Weights of a small mixture-of-experts language model, trained from scratch on English Wikipedia.
Size: 9 layers, vocabulary 8192, 78.7M parameters.
Experts: 20 experts in each of 8 layers, 384 SwiGLU neurons an expert, 2 picks a token, a softmax router.
Training: a variant of SOAP for the experts, 364M tokens, 5558 steps.
Below are experts of layer 4 (counted from 0) of a mixture-of-experts language model. Rows are named router (the router's row for the expert), gate (a neuron's input weights, with its number), up (a neuron's input weights, with its number) and show model dimensions 256-383. Each number is 500 + 40 x the weight over its row's rms, rounded and kept within 0 to 999. Numbers have three digits each.
Before each expert's rows: a language model's description of what the expert responds to. This comes from a sample of Wikipedia text that the model never trained on.

# expert 16
Table and list punctuation. Pipes, list dashes, colons and semicolons structuring tables, infobox fields and bullet lists, e.g. Declination: and - Genus:.
router:479469533534472497560477481456485475463478503459450454431499443494500479567530511485557506497466574589534480404456481477480568485480518537471498528478510507542499537435503466508419490498481454471484493507434422454444549499556500553539526467529494519513476557515432517510503436571564504491473463479502538512540560545450541524442549499461499499468407428515488516519519533511485521537451
gate0:496529453528511454498454482541579508495520512537483447457505536481528515529475488509473509488495482543502422451509460534484568436448588594539485484494490458436526486540520528498502424444503455538527477512505521522512590503510423542492537525486458434477502483465502536445526478458445541489518519427573485437501512494466541485442504449481535473472483417463500443518437464499462498499473
up0:485456555485448515455541506453494564478514532485484542495530496534542432493490542465520500523539500467486538554456526567517464507471454384530484507478511559552477510441472401545535541552465532458477529490538443484530462505482529532515471415490528566508471498487488464512518493539548451483459512489455475560540487477519495532539443478510509558522433508506541545531512480511504499472504

# expert 0
Word-initial capitalized fragments. Opening pieces of longer words and names, often capitalized prefixes like comp, con, dec, Cal, Br, as in C-rom-well, Visc-ount.
router:463489473546453529496539438520554421523461518489512464503502575479582452499498496499473537537529512443476529436527472462448460545529534507538479537479496507487539485532460414480508480498436539486387484511491453419518484499481492462560511532551451482551565551496551476547464477521476547470517498493473518517442454457549518519513519516493501524572537461463457486492439471495486499641478
gate0:432489462512424514539525471521522454555563581492505465517396573514517414441497528526485526471466479471491451505489521567509579497571526540404423491496490492473516515514504472527531544476476482480526466559530516516423490533509540488464500469443492491482602457501557475519467523527491531466461511463544545575490539527497449499551509569511508524507542441547539484494482517564553553521480
up0:555466517593533425536553508449540518450433553525544436441463461476530439545529555560513424509569545498490526470452513469543470471504495479488450448495544595504456432570519565566462531487476532546493524460537448421520488504525553474561548540484541452426489475489477450489477492497547545517519532539501453499490505540543580481541515463490516542487463465511457523483551477432464499500525

# expert 6
Function words, main verbs. Commas, conjunctions, prepositions and auxiliaries or verbs in running prose, such as was, had, which, into, but, signed.
router:486531469542448494508491500500466468516568486500507481505454437502490474500543483480587530430510497458460502500495542480513508472477451479459505551526537438503553477443524454556508509498455459454497490496408545463531513588543544484486511454536488579548491421414548520492566478549487518501523469470414486496510447516403545477497481544480494449490567532519493558496474563484428491528524
gate0:530449533476480507435551510482519463457448439473523530548564514467494499512477490541542508477518474513550452589532540523494520511424540538462461511556536521528502488493459460459492510511465480473446438488498497554495518559502501534416557474531523487497532556565487475497467574519470519456556550474488514475505477489510486456493527416463536521485533545455578558533493536499509489529597
up0:453529516441532453457537509438536516547472481498469479492547468535513486445497560538529508553490478444545500549532543559458493477454542444515504475523528503459502486543507535494499542559537552536451578576420500499500457504436482528529456544462549495485498528509575509445538509451519445484569532529509485510516482473528578488493406465514485393494505521555508453532546478497480499539458

# expert 11
Common abstract nouns. General nouns after the, a or his, usually followed by of, such as time, years, life, course, family, history.
router:587502427506550502504423484527590568456505511502576532513455520512459572477480474562410457489467530478503441531526535481568513466533550478543480486526467512570476504477522476487511532505478547486552504503432577571510446503544478516488521522508451514462531450581506583522540409501574437508533567547525495475523463511496487548562442429529494501490450579543574522440576460456517519522470
gate0:576502483491460484526580482541554532524533459509504493487475457530515498582403464382552564446539561465476487558473486522575494550585474521501525442503431542504499445508517521548495484481546495477478448466488534528436444476479521549504507505434520539440529516465531546568504501492501526556469543455543501462447501543547534403521534473518600414453491498441500564549445504581534594474472
up0:520471526475524514470496495580645556532519524496530451508521522556541455633447527496486501425455533473442514417487495461573488488418439510584474529467558465516589505512493511490480453507486436435504436492471510521437433470481459570451553556547519530510573522472590504474503524491531466509493461468509457456506519481495516452567523503498497493486501546497439570505498514456507576569469

# expert 1
Pronouns and surname endings. Personal pronouns like it, him, they, themselves, plus final pieces of surnames or names opening a sentence (Cod-man, Hog-an, Fer-ris).
router:520528500407524471470466527476563504491507510513528463496466486468524516536528531572521437508555554447492490512491461526484491553450517499515450519489443527451490475457469505554557535547510440569475535549494564534478423542538401528445561448455598442437509379439508545508493531500501538493516408571483447594516440506530419486508523469462460524532564556504581485512493519475550469440558
gate0:450499511535571561466475532514409499544473507480455484515511579530527542496510496512509429502574505490442509385490544529499489509358502488511435438564516489490496515537478533456503475471453517520457460556602543508575471433461467564460500532557525484534434486481454483469498499500511566488565515388481474483548535516517540525458499414481525503519516487510502422503473480553430620476496
up0:440437447459510524417481457482507408516540456489476529512557464493435550526476503530443599489471497502386484522515509491519472530490515580428468507520456485501490452434518529494507490458530472482494475515481520524467614482486471537504489481475542535456525537468422507459608563468411510482482523479544558476517473445530462515538441473505560527513460510523435495514437470444504472545496

# expert 15
Mid-word consonant pieces. Opening or middle consonant-led pieces inside common English words, such as ped-ag-ogy, alt-og-ether, pri-est, d-owntown.
router:459467523473503497510525471507555439564468554467476520514472596541538541468534527471536518514493527496511516488469484484542569503441531453547533484537520451443627482510535472485466466498488441536565558507610472490528503453437569479504471579542494595505529469539528535397498520505576507539467560503518513441489521472517495507499509548545544425591493496520453499524466469544512547512481
gate0:498519454488480438493511418574500512474494473499517452487475503456512548475555492441441538506521487462500556473490486494526503519467578476553484457492494561611534456510408517532490460555428612517495479534469467570508440563451551508415474505453481493502518377581505496502522527542481455499439552502480541465464498444510445445516493519437582558517482500483496553479477493598555515476497
up0:484444481505565526446467447442507530523525464465468559476565514503511525497478482490470537498508564532539516604537433450491443515467448532536507549545510426455526456407525497549433550481463450520468485484560518519462543497494488428486433552476518527559499527558422526482538473481534494502449524466500439549401549591405525471426513558471496495499545511481500502499531486557418538579505

# expert 18
Content word starts. Beginnings of common lowercase words in narrative prose about films, music and careers, such as re, cast, film, well, video.
router:499465466526486547444431450503466479554522468497577450466488587537465516533494509554424554539515486522516558445483501475414412493465507495480500485501495534499503477585490512435502552548488473492446448464547514443531487510484515485554477499556465466495478506485508445538525505522541570408556517518441511537455425591486444508502523501507486540526484514425495503499501468489462480508531
gate0:512538469432509517470465492470479491497446472505460567581506575510536474483462496479517487483497561460465479547481471558469526473493521438462447472504484485493482513529470523485517485513451377509544525484549458468495480474486506554400478511502468556500468492468524452482478587471425496516544526543487449498547506556491513498505453491533495494473452506471515539448555480450366466465389
up0:449529564555514560550483494505512516520509529528539441449505428465437526573525510503511525477506430512535540518543497523453480545502486577502499513480537512515506522490495512535461490514513581536481513520486537521479517520495576453541590474490526481484574467488480520488506500533539446543525501452547547518493489495520521511521473505541395508515544489512482473479478560488605497518548

# expert 12
Month names, word endings. Month names in dates and tables, and suffixes finishing words, like -ing in Meeting, -ated, -al, plus "of" and number-internal commas.
router:521466498584527442526458525509533470504493482476453596544519438584512554467592466481495509492558496509508523557483617493483494533565450597536575471495512549550492504526548512556479544503468491459530553465511517534379463542531521499470448544491517480534449496484514486399513498511424472556468546525519448429496512485460571537520411420469516491462457546570469515474513545431465563502519
gate0:533537445500527545534532509492543509452517565563547516555467546493460501476484400530546538531534467538502468500463530512492494446400454560513552453582433514461493503465484479537451482517504468472480476513565538451470481525502482517548560529483427462473482509441465513457531474478503468423537490441483518485505510531471544517461474441480513422502577511497405530525501575486564510472575
up0:566485494530550496500583442540524520595508448502473455508456515549486494473536499508466431519582506468445523520529482529483547510492514448487515593533546454513557554589496481515531491513555504471514355467563500485503488473430425521503495598488454359482486532601522503509560445513461453427501452466486494552468493438537542539470488492531447460501500629523533479454489596579510507512510

# expert 13
Plural and suffix endings. Word-final suffix pieces, mostly plural -s, -es, -ers, -ants, -ens, as in doz-ens, deleg-ates, w-ounds.
router:503524530535492539517531468506514491445498500506457498562557458510549442538538479495522465433498383483537547458451482546504533465486413505422550455514423452503417471459533530498565502506510566506524448483486488507548463488548514541432452474484463449488456496488533467472522463446496493564503536561524518471457552450505538474525472499478519541504486477497506508540560486445561536517487
gate0:525545521483485592505493474513576537509454523493456534481418452465477499508482503522517507418491428488523515467501505524504499503476576506503545498496494451425435527438561546509472525518506470503488430451468490445506518480483513530486483496476473544512500498547552585491533503448506553502405627466464516525495500455567547456473487501487448480442454439463460436502501535527498523449520
up0:454494474401539489476504483515498468469530458503528559478458456442531495510487528499538443534521573552486538578562448470440445539440448476543462486504503516468508467555416480539502504492531468492440449534456475520433545487498576505449494427497512445551556541555440513576483503487503412500544449531540466491599514510465479510509484516528493505558468505474517472516556514504488486447508

# expert 9
Headings and sentence ends. Section-heading markers (==, ===), periods and paragraph breaks closing sentences, plus byte pieces inside Chinese or Japanese characters.
router:423459500480542404503522539537425519527433455492582498515492547462496541528499502500418474451470460465475537569464493520477544442553555550549542515545458483450472542481503518474506495451499521462522499479467508500486555463412499454516519477457602476438449558448504540570469525472434503507475487581547506472450537531507551535549550449542539464454517506443513479483508495568514485589460
gate0:473482493450468464481470468501427456559535532495551522580501491373537525525522522524465466416423494459524510506559511526507456472578489457550432534446506490514552426621554503508502420537497456575496518486439564440500529490462505597470508509451497539435433532539485536586542444458560429482506424503523520473517539570486514523456465532475546443511505422488516471484503483476419492504509
up0:474488528520448469488532524523508491497508472523480560591509499480485588526530524487459471458411513456490541525496453532500460530538524509537464454494505575494554508526538492534579458544451508489491500515458570491494477517461503515481462505432436506585564472498546549497559488517527498484469457495439547489565517502465521429517442594564463484510516507530543522541534474435450515564484

# expert 19
Sports and country names. Capitalized names in sports results and tables, such as United, States, World, League, Cup, plus country names like Thailand.
router:538480544532490473483454515535529539483511480562530481486505485540424492463473543512500490558529502545548472564547483542482432543497487481524489467498514503510505512600498558460536409542535479464452503524444553449466450450452455560498467481537488468428492516477519482464484495506471500530502513524553465510440538569497472588555495495550523536441497498548519491512558534431476499507484
gate0:509502515505480538463509534424515528514493534453460444568503544538554476523554482486524515432520482491585471510469539513454542506572506450512564544472365462511505495514469489467485511454526568473498571565464497420538501488440568502518541462450543537488588403481503502484486469557452518467485579468503462528476537523558530479476496417510586464447468469473491411554525503462597481518470
up0:505518455486571531508503501535521535476544511569498456493458532475481549485503522488528529509482437515467489513437494528489479500548438496574402379564504541502495512441460522547511461497439524586516504448439436456517574460527450500516435509501482462513466465523469572548556516433502500484546519509498488530517506489421472525532483553463444520506498498538589524479494461622570531451490

# expert 4
Adjective suffixes, institution words. Adjectival endings (-ical, -ial, -ual, -ist) and capitalized institution adjectives like National, American, Party, University, in biographies and lists.
router:565536453519464527471515479487452577492535518565478575441540535496484541448479522498472526565536493609572469551485487466542529475526509430470490478467455555510477436501504400474525519563563463519483478505470536510498514553568471569460539493563507495509528551554459549524518448483444431478493465552501496445489510565518541511472508460497534534444462504476502464463485465477441478493498
gate0:502449493499490478488539520553464487501564480498440434476402522477532571484541451461538499510533574473479509584478531526567559575538520525487478471511434516486509432576470493471495521526559505464532482516547394526462511529526568560462429525571443543495490510540498507522474512435491525517488465463561516476539495507537475489467462462532548549509530432534534484498530494503532517481511
up0:438495475444464529468489488507455478473491425481472457477487519460521494472491527458431444444488471471526569536559556431470501465492569413558521456492533551468469469460585490531568453516506492474470485456421488532507469407470427452496447557500484497560519544589478522541485566463541480539518535504549505531516490478499477552465479447450457472494513519473517481511496578501461532549497

# expert 3
Name-ending word pieces. Final pieces of personal and place names, often non-English, such as -berg, -ford, -ton, -ville, -ig, -ard, in lists and tables.
router:512507471393482478453440550498540552487420483522454520479518531513441474510548521533478563498477515529548494502606499563547485503533455454492411561581581480509531528571543583438463521451508516483511501485523493411444423528447556522468464486501576517490465561501487459577516517459518501490519529428522476509520511509512458491530497497497519531509555511510503495469515512601609544475497
gate0:444580534485529527495460539484511499473524536462515541530423531488519495588521440463522488531505498461493446414527522554500522483514455507440538459529475522557550534560496510525484508497496455561541519519550477538495477498464562532528506442467510526498476517529510446405520533513582522524514557556579521523459487492580495479498513530452511492552553571573526454445537414544512551477527
up0:436532512511530493492433507524486552459497511442476493429548438461493460474439570454497451536455492510509480545458492541479470500413554506547524462473491499526561488443505471506466528506560524521551520466503539516455523528516464555510540505467420459599475550556550526478490542505454510535567528489381476426427449526495492504458516560515433495458517437554462519477531460475493528595486

# expert 7
Word-initial capital letters. Lone capital letters starting a capitalized word or name after a space, quote or parenthesis, such as S-mith, K-ills, L-aid.
router:491495502533494517561531496513495561488475472534574489536536465487566494467448504456530466504492460592469468510537519428525461479481513537536454471518491490535466517456476459547552502467536506482553531442520451505503538495539596405535490523530536503500541521501432428472430522481523534478467535436499513504474565472490524464480437439474471539556555452522468482545469447518508447476454
gate0:510449496420511414446526585499497504518507506483475560485522466532440519471430547482482537456519540435455531502441554473527549484516495487534534496508573507400464438558512511494426530497503444432516506516461482464534534573467487512508418458481570458502545490465438484509483529515497553472455527432517535492440513450524475456529502483518499448499432524439527518604589503549516487506461
up0:500510529503536576578471455555464471488633493484471448565562472470506553505565455526541478604467446490475497489542445535469483535451566488462486478415484454547558502485531450498531504525468549530480540496560519486500521400444535466515571498438460465515478486466578479493480459481500440494533463483474500509553476567446469490524501508499510571541531508488528440430480468533497461534533

# expert 2
Name and taxon starts. Single capitals and odd byte pieces starting names, taxon genera and foreign script, e.g. P-isc-irickettsia, S-ett-le, Thomas Pr-att.
router:547491513512500491510538540527449483476527544500511470531472510405563502499468442538523445492536483413417500531448453545547449520507514552561457506532530531455490447423424495541542551522517440597502472525516461518497551533489409503537492491461484512525565481519417473501469459520444562471435486449546533575523452481566485505544543514528468500505458509454607488551484490550491460456568
gate0:503453488479464497466451446471501485514500452465486472492528475532514568449520570479466469494457457474564536434476537536490569517518500579503527519506515594423524584492523580495469492476549534439469500517444469476400535488508547529518505443572432570516559501497547496463455490570504601522514501471487466509498516513477520498483528502503557563494501489494530434531525447531541496456487
up0:519540564510519459519471513494465547493497467501590490431518526553471578489525497535593481447502581431507481481509498505472525490478527570462549567585548496479537520490537518539557558515496536527481518450498518485559520482491422487462523576514482499540490511409508518491454488505487565555484563490474476505514504437450464566484492569573555422454491512475483566526552453531515494481545